python train.py --n_layer=11 --d_model=160 --n_experts=256 --experts_per_token=8 --d_expert=32 --d_shared_expert=0 --activation="swiglu" --moe_layers=[1, 2, 3, 4, 5, 6, 7, 8, 9, 10] --router_score="softmax" --normalize_top_k=true --routed_scale=2.5 --balance_loss=0.00433 --balance_bias=false --init_std_router=0.0185 --lr_router=0.00125 --vocab_size=4096 --norm="layernorm" --norm_eps=1e-06 --tie_embeddings=true --optimizer="soap_variant" --lr=0.0036 --beta1=0.95 --beta2=0.95 --grad_clip=1.0 --batch_tokens=[32768, 65536, 131072, 262144] --seq_len=768 --train_tokens=555900000 --steps=5284 --dataset="wikipedia_en"
Below are experts of layer 8 (counted from 0) of a mixture-of-experts language model. Rows are named router (the router's row for the expert), gate (a neuron's input weights, with its number), up (a neuron's input weights, with its number) and show model dimensions 0-159. Each number is 128 + 24 x the weight over its row's rms, rounded and kept within 0 to 255.
After each expert's rows: "mostly gets" lists some tokens that are sent to it at least half of the time. This comes from a sample of Wikipedia text that the model never trained on.

# expert 1
router [123 132 133 146  97 122 120 103  67  91 126 138  81  77 132 137 116 114 163 179  93  95 120 108 109 152 154 174 128 111 142 153 111 148 151 121 170 105 150 134 120 181  99 126 135 132 133 107 123 158 124 161 164 146 121  98 114 145 103 120 148 112 126 122 106  81 137 104 124 187 156 136 162 155 129 128 131 116 108 154 173 139 105 109 113 142 112 175 129 112 156 111 141 130 111 108 104 121 143 131  87 129 114 122 118 109 135 151  93 117 119  98 161 109 132 128 106 141 105 169 162 138  79 143 128 107 159 125 137  62 113 123 119 178 150 172 120 110 145 155 147 106 124 150 113 136 104 105 145 131 119 104  92 156 118 137 109 156 126 106]
gate0 [121 131 119 141 107 152 174 129 116 133 125 157 140 100 109 112 187 188 145 145  88 140 158 148 141 148 143 117 142 164 148 123 130 157 140  78 116 121 133 136 141 131 137 147 133 103 119  90 104 146 130  86 167 137 168 115 130 120 144 126 144 150 102 151 120 147 152  93 127 122 129 118 170  95 140  96 114 115 102 127 133 125 126 128 134 159 103 144 150 162  87  63 150 143 131 138 140  98 123 114 158 123 157 147 131  99 127 153  80 161 153 113 132 112 148 101 146 134 110 109 114  73 136 116 120 126 116 141 130 112 131 143 124  98  87 154 139 110  72 126  89  78 119 118 160 138  98 108 112  97 138 181 168  94  77 128 147 141 148 147]
up0 [140  92 107 106 164 119  77 111 155 111 147  75 137 135 134 105  94  95  88 119 167 145 120  84 165 127  86 136 115 100 125 170 135 135  96 149 133 118 146  89 150 138 114 178  93 135 146 136 128 137 104 127 121 132 133 133  95 112  99 144 121 123 150 111 124 125 113 150 126 116 130 138 100 147 139 157 147 153 154 118 143 172 133 105 157 102 128 115  78 134 137 157 133 146 156 120 143 119  84 182 100 101  96 116  87 107 134 111 164 120 120 115 133 142  84 175 137 128 144 132 144 113 123 165 127 101 121 100 121 149 136 152 133 141 117 103 149  90 149 126 146 155 130 114 143  92 166 123 119 131 105 145 164 170 179 138  86  91  91 157]
mostly gets: " Daniel", " David", " Chris", " Jean", "ić", " Michael"

# expert 190
router [141 164 121 161 175 121 125 147 132  90 124 105 135 124 101 143 157 121 126 189 134 168 153 116 122 160  81 142  88 136 104 135 163 141 130 106 155 184 118 138 140 113 160  86 167  92 143 162 123 157 129 114 167 108 157 124 160 112 110 124 127 161 158 137 118  99 183  99  92 101 174 152 131 113 115 119  99 132 154 147 154 130 124 107 109 113 115 113  95 128  98 113 107 112 125  97 102  90  95  94 155 128 134 124 134 113 135 127 124 152 113  97 132 173 173  98 125 145 114 135 153 102 140 102 107 150 157 167 161 142 110 145 112 160 136 117 117 133 117 113 113 106 108 123 140 132 109 101 144 125 140 153 152  83  76 122 123  87 121 130]
gate0 [ 92 104 133 191 112 140  88 134 149 147 132 107 108 129 130 117 126  99 102 128 153 104 111 162  95 129 154 113 100 103 120 152 124 130 106 139 120 153 166 136 130 179 136 115 128 158 133 179 123 138 103 135 107 126 141 160 153 111 166 116 133  97  80 128  87  73  99  91 109 128 167 138 105 125 107 106 133 182 128 143 143  85 147 180 103 110 119 134 163 132 105 162 121 127  94 110 120  85 145 131 133 179 136 145 113 124 157 133 191 131 117 111 133 114 114 116 123 104 140 133  87 121 149 114 145 137 155 104 128 127 136 128 118 156 100 125 125 135 154 131 140  73 137  97 122 113 104  94 126 132 164  86 136 161 102 136 165 151 104 155]
up0 [125 142  86 112  95 108 160  92 104 152 130 100 116 161 100 119 133  78 140 140 133 164 106 144 131 140 152 137 104 105 155 172 121 125 139 140 138 146 111 151 110  98 141  97 127 135 139 109 133 137  63 105 162 109 143 119 112  95 119 139 138 151 107 144  73 164 106 161  72 157 157 150 143 100 113 120 147 130 128 145 125 128 136 133 127 131  89 151 159 139 141  79 136  90 145 137  90 125 149 101 117 148 138 107 126 137 127 131  75 114 132 130 142 129 152 110 152 120 131 126 121 116 123  99 139 129 159 157 204 155 140 144 169 131  98  99  99 124 116 165 147  83 115 105 157 121 122 102  96 115 188 162 131 146 101 160 120 137 148 135]
mostly gets: " particip", " investig", " gradu", " document", "orpor", " origin"

# expert 119
router [112 175 140 112 103 144  98 132 151 157 125 154 113 108  83 125  93 168 125 164 142 131 115 145 110 179 136 152 118  94 159 167 130 122 114 121 117  98 112  64 134  95 102 117 113 114 156 136 146 141 113 156 133 121 124 111 112  91 124 113 142 171 109 107 135 113 162  99 127 159 135 136 120 165 147 129 132 154 143 178 183 118  85 167 151 136 174 119 109 107 123 137 154 134 103 156 115 136 144 104 116 158 151 151 120 125 155 124 119 101 111 134 138 157 108 121 148 115 113 115 128 148  70 105 162  74 138  89 166 134 110 125 127 137 168 129  95 128 125 129 157 110 155  96 118  90  84 130  89 119 133  95 170 139 148 110 134 120 151 111]
gate0 [149 117 131 123  96 127 166 141 140 141 135 101  97 125 106  94 107 146 139 172 167 151 116 105 146 103 141 124 119 104 154 162 145 139 127 105 137 161  87 108 125 142 139 139 135 127 178 124 133 134 133 103 115 142 121 118 112 133 168 110 122 179 123 127 112 133 136 112 139 120 107 176 204 153 161  82 144 152 114 122 120 113 121 128 130 146 157 144 117 106  94 100 194 111 200 151 130 103 111 124 134 133 139 110 107  91 165 145 114 126 140 128 125 125 118 118 151 108 117  89 153 109 128 137 113 147 130 143 105 162 165 136  80 131  99  78 103  86 160 116 113 110  97  90 125 110  99 130 119 114 115  85 136 145 177 103 100 118 155 137]
up0 [121 115 100 142 166 142 115 107 150 104 117 123 165 109  93 140  79  84 121  74 120 132 129 126 163 107 129 126 149  91 166 134 128 125 133 144 101 102 158 162  92 142 157 139  99 175 108 133 106 160 139 147 104 130 167 159 106 115 162 109 141 115 162 119 132 138 149 101  97 189 122 128 146 149 113 160 178 105  86  91 136 125 122 105 148  88 125 115 155 105 122 134 129 142 149 115 128 145 133 124 129 138 154 155 101 137 121 127 127  88 139 141 103 125 109 148 139 100 154 123 144 116 152 176  78 157 114 107 126 138  92 110 183 142  64 130  89 106 153 119 152 120 112 126 141 130 162 127 132 135 113 134  93 166 149 151 154 101 120 129]
mostly gets: "airman", " officer", " Secretary", " president", "ieutenant", " director"

# expert 210
router [109 125 109 124 166 151 146 124 131 103 121 149 116 111 104 148 137 143  71 115 118 114 108 106 114 155 110 135 122 149 109  86  84 141 135 137 133 147 148  90 164 174  91 123 159 160  93 172 152 138 134 146 128 147 128 165 105 131 153 120 102 110 161 131 136 120 183 158 130 163 144 114 112 118 123 111 185 101 159 127 180 105 122  96  88 133 135 137 140 150  89 124 107 146 105 133 131 159 137 182 115 160 130 135 132 121 131 113 148 161 122 126 160 145 133 133 139 141 120  97  97 138 120 113  62 152 146 130 144  66 125 134 100 165 122 138  93 150 111 117 173 119  93 130 110 122 120 103 113 136 115 148 117 120 151 110  96 147 133  67]
gate0 [119 145 159 132 121 133 149 201 141 112  98 152 141 142 117 169 142 130  99 145  83 138 144 158 100 106 140  76 128 126 126 132 143 112 111 131 161 143 114 138 131 131 116 129 103  97 151  88 164 130 104  78 165 119  87 103 159 133 109 143  83 135 116 134 115 162 112 138 132 145 103 151 108 150 100 108 142 124 133 140 161  84 124 141 111  99 141 100 144 109 133 122 137 148 118 119 174 120 136 170  97 163 146 100 101 100 127 114 150 139 125 143 115 103 103 129  84 107 128  97 167  97 128 104  91 136 148 160 112 117 125 167 119 131 117 111 137 136 142 135 158 106 149 177  91 125 124 102  98 163  96 197 143 156 148 135 125  93  86 126]
up0 [127 118 115 184 139 143 133 179 119 133 148 136 136 133 162 141 152 103 143 131 132 132 111 116 159  87 127 136  97  80 153 124 162 101 145 174 140 168  92 111 112 133 107 128  82 128 122  99 202 125 156 130 141 114 145 165 144 130 127 132 153  81 115  99 146 141 117 121 159 105 120 115 150 128 111 110 125  95 139 128 116 117 133 133 107  77 178 129 126 140 124 119 154  99 154  94 111 125  65 138  94 152 113 152 111 128 165 117 141 124 140 159  97 103 136 167 131 170 121 116 131 140  97 141 121  99 105  65 143 131 161 134 145 148 125 115 144 128 141  70 155 124 130 143 103 113 166 145  97 171 138  96 129 131 152 138 130 114 125  93]
mostly gets: " War", " King", " war", "ishop", " Army", " Battle"

# expert 74
router [ 99 119 136 109 164 140 131  93  98 116 148 112 101 103  99 137 161 150 118  96 139  90 115 137  97 149 116 136 105  99 154 130 123 120 139 136 144  87  59  90 105 102 158 144 144 166 106 121 137 157  91 123 111 141 118 139 109 117 137  81  97 142 129  92 158 163 139 161 131 126 126 107 143 157 121 127 110 171 127 135 138 141  94 138 122 133 104 127 169  84 106  90 109 138 117 155 158 152 137 130 149 136 101 122 153 130 134 142 142  74 146 171 151 158 177 132 154 167 148 134  89  97 114 170  97 171 152 160  86 129 125  95 119 132 105 115 104 134 140  83 158 162 143 140 115 152 109 160 105 128 145 134 132 138 139 118  83 132 138 126]
gate0 [165  99 125 121 105 135 135  81 134  66  95 120 130 125 105 132 159 126 111 159 113 134  90 130 104 118 132 111 121 118 141 162 115 148 128 141 110 116 112 143 154 159 143 136 126 125 128 117 143 172 122 143  98 133 135 127 116 125 126 155 135 103  91 117 128 126 151 138 117 136 143 147  88 165 124 107  99  87 148 140 127 136 146 149 142 149 137  94 126 103 101 112 127 126 161 112 128 130 123 163 119 135 195 123 116 101  72 177 127 101 141 189 121 145 113 147 115 152 128 118  95 108 167 142  45 133 114 114  97 112  85 125  93 184 153  82 132 131 128 111 164 150 174 135  88 144 124 129 136 104 178 153 152 111 103 139 118 140 132 120]
up0 [117 125 177 120 132 196 132 147 135 110 105 102  98 139  92 134  86 103 141 115 110 132 138 139 130  92 139  96 144 105 170 103 121 146 109 181 119  90 106 150 131 137 123 137  90 100 149  98 120 153 110 131 101 132 120 118  95 166  94 168 136 133 107 145 110 120 139 118 131 122 103 139  87 139 127 152 134 126 156 130 128 163 143 125 152 144 146  81 106 143 106 130 142 124 112 164 119 126 134 155 115 123 186 119 116 149 124 179 109 130 139 157  82 149 110 122 105 147  97 149 110 147 131 136  98 130 108 108 109 160  71 162 133 142 100  84 134 154 166  97 180 108 151 100 152 127 115 103 130 119 178 118 162 149 107 150  93 126 126 154]
mostly gets: " one", " effect", " each", " help", " outside"

# expert 184
router [144 144 104 161 143 125 163  81 149 104 141 118 148 153 138 134 136 109 161 153 111 141 167 163 135 119 111 168  81  84 149 130 146 111 141 123 153 119 121 157 102 125 140 148 108 123 100 148 140 107 104 134 105 161  75 109 115 124 137 152  77 110 141  95 139 126  76 126 154 137 119 153  89 120 146 155 122 143 154 108 126  99 126  79 141  85 115 152 166 118 134 146 157 128 121 166 141 122 113 142 160 150  83 139 138 112 108 172 129 126 115 115 116 128 118 149 163 165  99 117 172 155 169 105 174 125 111 122 106 109 118 127 152 147 105 125 164 149  93 128  77  97 115 124 171  87 121 101 107 123 135 105 131  88  95 144 146 141 115 142]
gate0 [150 119  99 145 155 168 114 104 110  76 141 124 133 124 135  73 110 154  95 149 122 157  98 127 129 134  93 112 141 167 126 124 166 121 141 149 128 112 120 153  91 146 128 190  96 121 117 125 174 144 153 120 198 112 114  98 135 132 160 102 103 129 132 148 124 104 131 150 146 106 135 168 122 116  72 155 103 144 138 130 151  99 115 104 154 142  98 147 137 131 161 123 150 166 159 149 130 129  96 123  70  96 151  70 145 146 132 111 102 150 119 123 144 101 111 118 131 140 102 106 158 146  88 138 136 116 125 124 160 123 137  92 165 117 141 122 106 117 102 110 142 134 129 108 175  92 107 137 149 142 129 108 139 176 119 135  95 135 166 136]
up0 [129 149 143 119 148 130 110  81 107 116  76 126 142 141 118 144 131 146  95 130 125 163 108  94 175 132  97 132 145 128 126 146 145 109 122 168 130 131  74 142 113 122 120 117  80 156 111 150 165 156 120 104 100 146 120 114 119 108 165 117 125 106 156 132 109 118 154 153 104 111 154 153 144 112 165 187 126 102 104 135 149 125 130 118 105 119 198 130 129 179 142  95 121 170 147  99 104 109 106 130 126 151 156 171 114 137 182 118 125 108 139 141 118 104 113  85 113 150  75 161 150 189 107 139 148 126 134 115 153 106 106 124 134 152 143 120 138 114  96 139 134 150 112 128 163 115 126  94  87 156 104 108 139 153 100 154  96 136 125 144]
mostly gets: "′", "^{", "″N", "_", "\\", "°E"

# expert 130
router [141 123 119 107 138 111 130 161 158 106 166 105 109 143 159 148 138 123 115 121 137  95 148 127  99 155  99 120 100 110 146 133 122 145 122 108 167 149 132  72 125 112 138 126 105 121  77 122 111 157 107  90 172 129 114 104  91 139 125 133 145 141  79 150 135 154 185 161 112  83 136 125 114 111 129 129 106 136  58  83 144 176 130 136 135 171 121 113 116 115 147 133 143 125 152 124 107 108 146 163 163 106 139 149 143 131 143 104 120 111 155 130 142 150  96 131 105 165 146 166  94 121  92 165 104 146 148 109 122 104 143 138 146 176 146  83 107 116 121 149 149 133 145 127 139 123 128 174 120 142 145 132 167  98 162 110  77 104  88 145]
gate0 [150 138 109 134 152  83 152 131 183  96 134 131 118 142 111  80 137 101  95 131 102 113 131 170 122 144 156 123 118 149 100 130 117 171 151 153 158 119 171 105 108 108 133  84 144 105 134 139 147 140 124 171 152 133 170 128 127  65 138 119 137 161 137 133 127  94 135 111 147 118 135 137 106 169 103 113 127 114 138  97 111 108 145 172 153  85 108 159  88 113 131 146 141 136 112  89 112 151 145 125 147 129 122 144 156 102  92 163 127 141 139 111 134  82 155 163 150 131  77 129 158  95 144  98 146 121 129 145 118 121 147 122 122  96 133 109 130 118 144 124  88  67 117 152 134 140 105 118 129  88 116 144 165 112  85 146 180 123 144 160]
up0 [114 106 130 127 149 128 175 144 182  82 143 109  79 105 108 107 123 101 103 106 119 107 166 202 141 149 164 120  94 128 111  97 108 154 112 147 145 130 168 112 116 128 116 105 142 135 102 121 148 134 117 183 131 115 157 153 109  72 146 131 146 146 145  84 122 114 130 128 163  82 142 158 102 146 112  98 103 104 142  98 135  96 154 110 143 116 114 158 162 134 110 156 154 130 152 125 153 142 137 121 136 144 127 131 146  82 120 139 116 118 148 121 129  82 162 130 140 147  82 129 137 120  80 104 154 146 116 134 124 104 141 147 160  99 130 117 120  99 146 107 115  91 108 151 113 103 115 125 153  92 128 135 179 107 110 135 158 140 135 174]
mostly gets: " ear", "pite", " including", " instead", " because", " however"

# expert 88
router [156 115  82  97 166 107  77  93 143 105 166  87 141 133  71  84 128 136 140 139 115 104 168 115 120 142 111 137  94 111 120 139 193 121  94 120 152  91 153 123 110 131 157 140 156  97 125 144 151 171 157 118 172 132 112 151 143 121 120 135  92 162 135  75  96 135  97 129 137 126 154 115 155 126 111 116 161 146 152 124  88 168 100 102 122 112 103  85 108 150 128  99 135 113 133 120 140 170 126 135 102 125 132 105 121 141 120 104  84 149 115 115 136 123 117 106 118 138 153 109 134 116 122 122 127  98 152 111 124 146 101 115 141 142 166  96 142 134 145 142 122 125 121 139 156 160 152 156 114 112 182 155 138 155  96 169 113  87 149 157]
gate0 [118 133  76 188 177 127  93 155 156 133  95 143 167 141 135 131 119 125 137 108 155 175 172 114 135 103 114 140 105 110  85 128 137 116 129 130 144 157 131 113 138 157 144 120 146 108 111 165 125 155 149 147 118 151 115 149 153  95 148 105 124 115 140 101 133 121 120 127 104 130  79 171 124 102 119 113 139  95 141 138  94 156 162 161 148 119 102 120 161 138 103 148 164 106 110 139 121 108 132 122 168 126  96  79 133 178 170  99 134 175 158 156 150 133 104 125 148 142 143  91 138 141 110 124 160  74  87 100  90 154 116  87  94 134 104 110 114 131 117 109 130 117  84 146 142  95 147 149 142 128 133 102 110 146 112 130  97 113 117 140]
up0 [120 148 142 156 160 131 123 115 104 142 144 176  86 142 126 130 112 142 159 118 179 177 146 112 104 140 111 122 104 111 168 121 132 134 162 148 130 119 152  84 124 161 128 138 129  89 129 164 186 155 133 112 141 108 166 116 125  66 151 138 119 142 108  97 114 139  85 128  98  80 131 141 148 104 125 149  84 127 111 116 149 124 131 139 163 152 120 109  93 175  90 136 133 107 111 100 125 105 101  77 161 149 128  96 147 117 164 138 124 146 137 112 131  94 104 109 131 160 120 114 156 109 139 185 151  74 132  98 137 144 108  98  99 134 106 107 115 139 122 144 160 111 116 124 144 142 110 147  98 117 162 123 128 157  94 121 106 114 124  92]
mostly gets: " me", " activ", " appro", " development", " real", " working"

# expert 182
router [ 97 139 102 124 111 136 142 104 106 102 145 121 103 130 137  99 103 135 104 108 118 103 112 136 150 112 167 131 118  78 117 115 114 107 150  91 105 138 116 116 150 124 148 151 117 181 150 119 113  93 136 180  90 157 148 111 140 120 157 127 112 173 143 131 116 165 129 168 111 151 144 128 119 156 130 128  93 118 144  79 143  88 147 121  93 107 137 101 140 118  85 123 108 164 133 173 121 160  93 105 169 154 138 123 122 120 123 124 158  89 136 143 149 161 127 183 176 136 121 179 126 116 126  76 167 146 148 152  92 105 136 122 153 142 121  71 149 169 128 132  89 158 146 119 132 123 129 136 128 110 123  83 126 115 138 167 134 106 119 142]
gate0 [129 101 137 127 128 119 119 188 188 141 135 176 141 106 125 155 120 158 114 120 109  88 161 124 109  97 132 129  87  94 123 150  83 105 104 109 116 179 156 116 155 109 112 112 107  75 169 142 141  90 135 122 116 120 129 159 159 117 153 126 124 126 130 122 114 103 110 139 120 142 147 115 136 125 146 102 144 107 133  99 117 129 129 160 151 130 118 177  89 151 135 141 162 134 121 132 172 130 131 157 127 111 148 121 105 117 128 127 121 168 182 116  94 168 135 115 162 132  97 146 113 138  77 131 105 147 153 110 158 123 132 132 151  98 158 110 146 131 147  73 122 107 135 124 147  79 141 129 143 127  95 129 136  57 132 164  79 122 139 116]
up0 [117 128 111 178 115 111 132 116 135 115 168  82 167  99 137 122 140 161 118 143 126 111 182 159 123 158 134 120 165 138 102 186 116 125 143 115 146 120 166 100 115  80 139 142 119 170 127 125  95 123 136 103 116  96 117 193 136 151 104 137 106  92 119 160 102 148 156 127 135 126 126 112 121 138 128 140 113 159 106 103 128 117 111 109 123 137 118  80 171 111 112 113 154 118 155 143 102 115 125 109 118  95 133 152 108 125  85 134 120 130 189  85 102 151 145 129 117 155 146 120 102 130 127  93 113 127 106  98  79 164 158 136 156 144 138 131 115 110 152 139 115 105 124 128 143  94 116 156 101 177 140 148 131 111  68  92 175 139 134 124]
mostly gets: " \\", "\\", " (", "_{", "[", " (\""

# expert 212
router [125 112 155 130 144 143 106 149 102  94 130 110 162 110 143 113 123 124 150 199 146 142 137 171 138 145  89 151  85  98 148 168 147 130 102 111 164 137 143 114 100 117 113 144 100  98 191 118 125 174 153 100 155 127  98 138 112 117  94 133 132 158 138 167 112 103  96  79 159 155 156 134 145 141 150 106 106 167  67 145 126 114 130 120 161 140 150 139 152 112 122 116 104 156 150 125 104 133 131 121 116 104 139 149 109 122 130 106  87 100 114 114 155  89 124 139 127 111 155 144  99 123  83 120 141 135 147 104 142 106  99 143 110 186 141 139 131 117 116 123 131 130  91 132 116 110 113 139  87 107 174 148 157 123  92 126 170 124 162 127]
gate0 [182 136 138 136 101 150 140 112  86 158  50 139 112 132 138  97 124 138 151 135 141 145 146 135 121 162 155  94 122 110 110 132 124 129 136 128 144 137 103 147 122 123 103 112 117 118 136 114 160  95 126  96 124 145 124 117  95 123 124 101 112 162 141 130  93 140 152 136  67 127 143 149 156 151 115 143 125 112 104 139 143 150 159 112 131 163 130 154  90 119  82 170 169 104 109 156 115 128 129 154 163  85 139 127 136 155 101 126 131 133 121 153 135 154 162 136 103 133 126  78 147 129 128  90 165 160 114 134 104 156 119 100 180 112 105 151 186  97 135 123  78 102 103 141 102 153  94 131 124 131 185 170 116 138 155 125 162 146 121 114]
up0 [113 139 144 138  91 172  93 124  90 138  88 177 121 159  97 109 131 151 131 146 110 119 111 106 104 151 116 125 140 121 108 169 120  93 114 132 139 137  75 121 150  97  80 146 124 129 117 157 181 146 125 104 147 151 123 124  93 133 110  89 110 163 158 129  82 133 146 121 108 147 182 171 150 145 122 132 125 121  98 144 125 136 172 149  93 161  93 162 106 105 159 155 141 133 135 160  94 112  89 172 147  86 129 123 147 133 117 101 137 148 136 144 127 139 128 137 128 138  91 116 153 146 129  86 127 135 142 104 112 136 134  89 137 111  90 134 159 105 128 128  99  80 121 125 128 140 100 132 130 148 164 170 170 132 157 140 157 138 108  94]
mostly gets: "ror", "ournal", "raph", "oda", "azine", "annel"

# expert 33
router [119 172 132 149 124 118 117 121  99 141 122 141  88 100  98 134 130 158 121 129 109 116 142 145 127 134 120 100 118 176  98 172 115 135 123 108 119 117 140 151 148  96 144 146  77 119  98 109 170 134  81  98 128 113 138 151 141 132  93 130  81 144 180 140 120  64 134  98 136  96 126 157 179  85 137 119 136 193 114 156 114 126 106 132 138 125 164 111 102 161 148 142 171 147 126 100 129 160 161  99 144 147 136 127 118 160 125  94 133 131 120 118 159 122  92 100 134 123  84  93 122 112 102 126 119 127 127 139 142 133 130 130 140 160 142 127 137  87 168 141 109 132 156 183 147 110 147 169 103 129 104 135 162 114 108 131  90 157 105 157]
gate0 [152 139 111 132 118 133 125 130 130 128 124 163 111 129  65 104 101 133 134  93 108 129 145 140 140 150 115 132 126 144  94 133  76 115 165 172 115 102 125 135 152 146 129 127 113 151 135 151  83 109 116 117 153 154  65 114 144 104 129 131  93 115 133 156 166 121 153 135 145 164 130 140 143 161 129 134  98 124 179 143 132 100 135 137 120 147 196 111 161 155 139 180 120 147 159 140  72 100 136 119  98 168  90 133 109 123 143 119 117 120 137 124 100 130 129 132 145 107 160 155 169 104 150 124  66 113 118 117 129 140 154  79 137 142 144 126  89  88  75 121 157 101 118 116 106 120 106 157 125 124 122 152 165 139 103 119  90 108 109 119]
up0 [121  82  88 132 116 136 112 120 193 138 129 130 100 177 115 174 122 121 145 127 130 125 147 119 126 133 105 163 122  98 112 173  89  97 115 130 137 155  61 126  80 120 143  94 165 136 126 157 135 137 131  99 112 122 169 154 153 111 133  99 158 113 133 128 150 172 127 111 130 145 189 133 136 136 138  96 134 130 125 116 112 146 117 144 124  91  92 114  89 128  90 134 110 125  93 138 160 146 192 135 145 153 167 106 102 132 150 130 133 156 144 156  76 146 110 118 129 118 120  97 133 158 112 106 134 138 137 139 152 135  97 140  85 108 132 116 136 124 112 143 151 160  72 138 139  95 131 136 122  99 144 134 135 156 100  88 123 106 112 157]
mostly gets: " iss", " Val", " contin", " val", " arg", " viol"

# expert 255
router [103 114 154 174 131 145 133 135  88 157 135 114 111 129 120 135 161 145 108 116 147 133 106 124 148 160 143 152 126  99 146 112 101 105 101 100 168 152 114 167 122 174 124 144 156 134 125 117 155 115 135 138 142 124 159 153 167 111 139 147 108 101 119 165 136  40 150 106 130 153 114 112 120 150 179  95 129 134  72 112 138 102 107 114 134 155 162  86 143  83 145 109  99 120 127 121 100 120 118 140 167 126 142 146 152 165  86 120 123 103 166 149 132 107 117 116  85  98 108 161  85 143 132 107 127 132 156 136 112 140 125 142 108 139  96 119 170 142 159 109 136 168 102 104 138 138 111 117 161 133 155 115 146 127 129 119 132 104  76 171]
gate0 [134 155 186 137 124 131 156 152 105 108 156  80 100 159 105 147 132  98 180  94 138 116 113 134 105 168 153  77  70 156 134 131 128 102 171 132 176 124 151 111  92 131 100 121 118 112 143  81 137 137 127 113 121 110 122 143 129 100 104 132 141 126  77  83  79  88  83 142 106 124 130  91 111 149 154 127 126 119 120  95 113 140 130 136 143 117 139 119 136 128 139 140  81 133 168  92 116 138 129 180 137 141 157 143 156 124 127 152 118 133 150 105 129 129 137 156 120 127  92 155 107 122 165 138 139 161 159 163 127 109 104 130 148  95 123 110 126 131 173 130 165 150 106 104 125  77 127 111 167 103 134 111 147  97 123 144 117 133 140 142]
up0 [133 141 149 137 141 125 159 166 113 103 120  85 117 116 135 160  82 121 148 155 145 173 122 115 126 147 148  88  95 142 133 142 164 152 139 165 143 149 105 111  98 141  93 151 128 117 150  97 166 123 107 142 132 107 143 144 115 119  90 110  86  78 107 105  80 123  96 122  84 169 139 111 154 180 129 124 143 154 149 137 153 140 109  87 148 151 128 126 140 124 168 104 113 165 137  61  87 116  95 136 121 132 170 145 135  92 119 116 115 126 138 111 109 146 150  79 149 111 122 131  99 146 139 133 134 170  91 177 126 128 152  85 138 125  82 136 144 119 153 103 146 141 111 151 122 115 100 121 162 128 125 134 125  97 144 152 111 152 131 134]
mostly gets: " six", " five", " eight", " seven"

# expert 68
router [ 93 141  83 132 121 163  92 132  98  95 154 104 141 110 169 130 150 109 139 112 155  78  91 162 117 137 142 186 141 103  93  94 115 100 165  94 172 122 112 101  90 137 138 120 133 121 108 165 147 134 137 137 105 169 134 148 117 107 133 144 139 169  88  87 122 164 115 149 120  99  96 129  98 116 123 140 117 112 157 120 108 113 141 149 113 114 140 116 133 101 113 115 136 162 105 111 115 164 125 146 118 150 146 158 128 133 164 136 137 156 126 185 131 115 151 125 110 145 114 103 110 106 142 150 188  80 143 133 111 136 127 136 138 139 124 134 133 149 125 115 151 165  92  96 161  79 134 151 160 114 119 120 106 149 121  90 105 164 174 141]
gate0 [141 156 142 126 135 126 119 107 133 134 147 142 140 173 114 134 110 121 115 100 142 148 148 134 113  99 158 163 141  81 169 145 142 102 108 152 105 124 150 122 103  89 196  95 135 150  99 133 165  86 183 137 110 139 131 153 129 120 148 168 166 117 135  88 156 101 107 130 143 124 131 126 137 132 120 129 101  84 120  89 115  92 113 119 126  97 150 148 108 152 129 106 157 107  80  95 106  88 114 114 142 122 177 103 158 134 129 158 145 139 142 144 123  93 146 144 178  92 138 102 172 169 116 108 119 100 167 128 101 156 134 142 173 148 134 120 163 132 135 111 107 127  97 131 101 171 105 138  94 119 136 118 134 136  86 147 143 124 141 154]
up0 [ 86 130 115 136 125 111 110 127 109 114 120 118 159 131 129 117 104 149 154 121 145 127 105 153 108 158 163 109 127 158  97 160  89 150 152 153 147 120 115 172 109  97 107 117 109 116 163 168 123 117 125 129 152 114 143  99 150  81 133 114 128 134 124 140 137 124 101 133 110  92 124  47  97 152 117 153 100 132 124 125 113 123 155 140 165 148 124 137 161 147 125 132 126 134 169 152 132 166 130 132 126 134 115 129 109 129 109 126 149 110 111 101 155 116  85 153 142 155 110 146 125 137 139 102 108 137 131 170 158 157 105 114 123 116 139  43 123 200  79 115 152 150 137 104 152 102  95 152 142 142 173 124  87  62 113 124 141 136 120 128]
mostly gets: " I", " per", " average"

# expert 54
router [146 117 145 114 142 131 104 136 108 131 145  83 115 155 130 158 157  79 145 176 131 150 112 158 138 144 107 142  96 124 134 167 113 114 103 144 196 126 121 138 131 109 125 115 146 132 144  88 127  73 119  89 112  90 145 116 151 119 157 138  91 146 162 119 103 119 121 107 129 112 128  97 107 165 152 100 122  96 116 101 132 143 139 112 139 138 160 125 149  93 103  81 178 112 137 164 149 155 158 152 156 107 137 120 134  97 127 110 172 123 147 164 106 167 151 117 142 143 127 115  78 132 153 127 112 105 154 160 148 127 134 151 106  87 106 139 128 182 134 127  91 108  85 106 134 159  91 102 126 113 134 169 156  98 114  91 119 130 122 129]
gate0 [166 127 149 147 141 153  89 148 113 111 134  89 116 141 178 137 136  90 102 178 138 102 122 138 131 151  97  99 125 102 148 115 136 129 139  97 134 141 157 123  98 156 119 140 153 112 100 141 104 121 114 145 172 150 122 104 100 139 114 106  92 133 131 154 116 106 115 126 117 128  87 115 116 148 161  87 121 136  88 123 116  84 132 121 110 127 152 109 143 128 132 147  97 149  92 144 112 162  89 160 165 154  97 112 110 115  93 153 190 154 144 151 118  96 146  91 142 130 127 156  70 173 170 107 136 139 121 127  99 117 132 108  64 127 129 113 162 154 141 161 157 106 126 139 134 175 111  97  96  94 128 135 140 122 146 108 108 107 140 150]
up0 [108 121 115  92 124 140 105 102 130 109 120 113 148  80 121 131 148 141 132 138 130 140 141 154 112 135 100 154 135  94 127  89 151 157 152 148 100 116 100 170 109 162 121  88 133 165 133 132  91  96 143 137 126 105 124  93 110 126 127 115 114 111 155 144 204 123 162 175  96 148 113 131 124 144 123 133 168 142 118 140 134 144 143 135 165 167 144 146 126 172 165 128 122 104 118 132 102 133 114 126 126 119 125 130 102 124 109 127 135 131 143 127 136  83 137  87 159 103 111 120  98 152 177  98 109 134 150  81 149 121  78 116  91  77 104 122 182 145 160 144 152 175 121 158 107 126 100 149 143 150 148 155 147  96  87 107 122 133  86 123]
mostly gets: " episode", " released", " chart", "/A"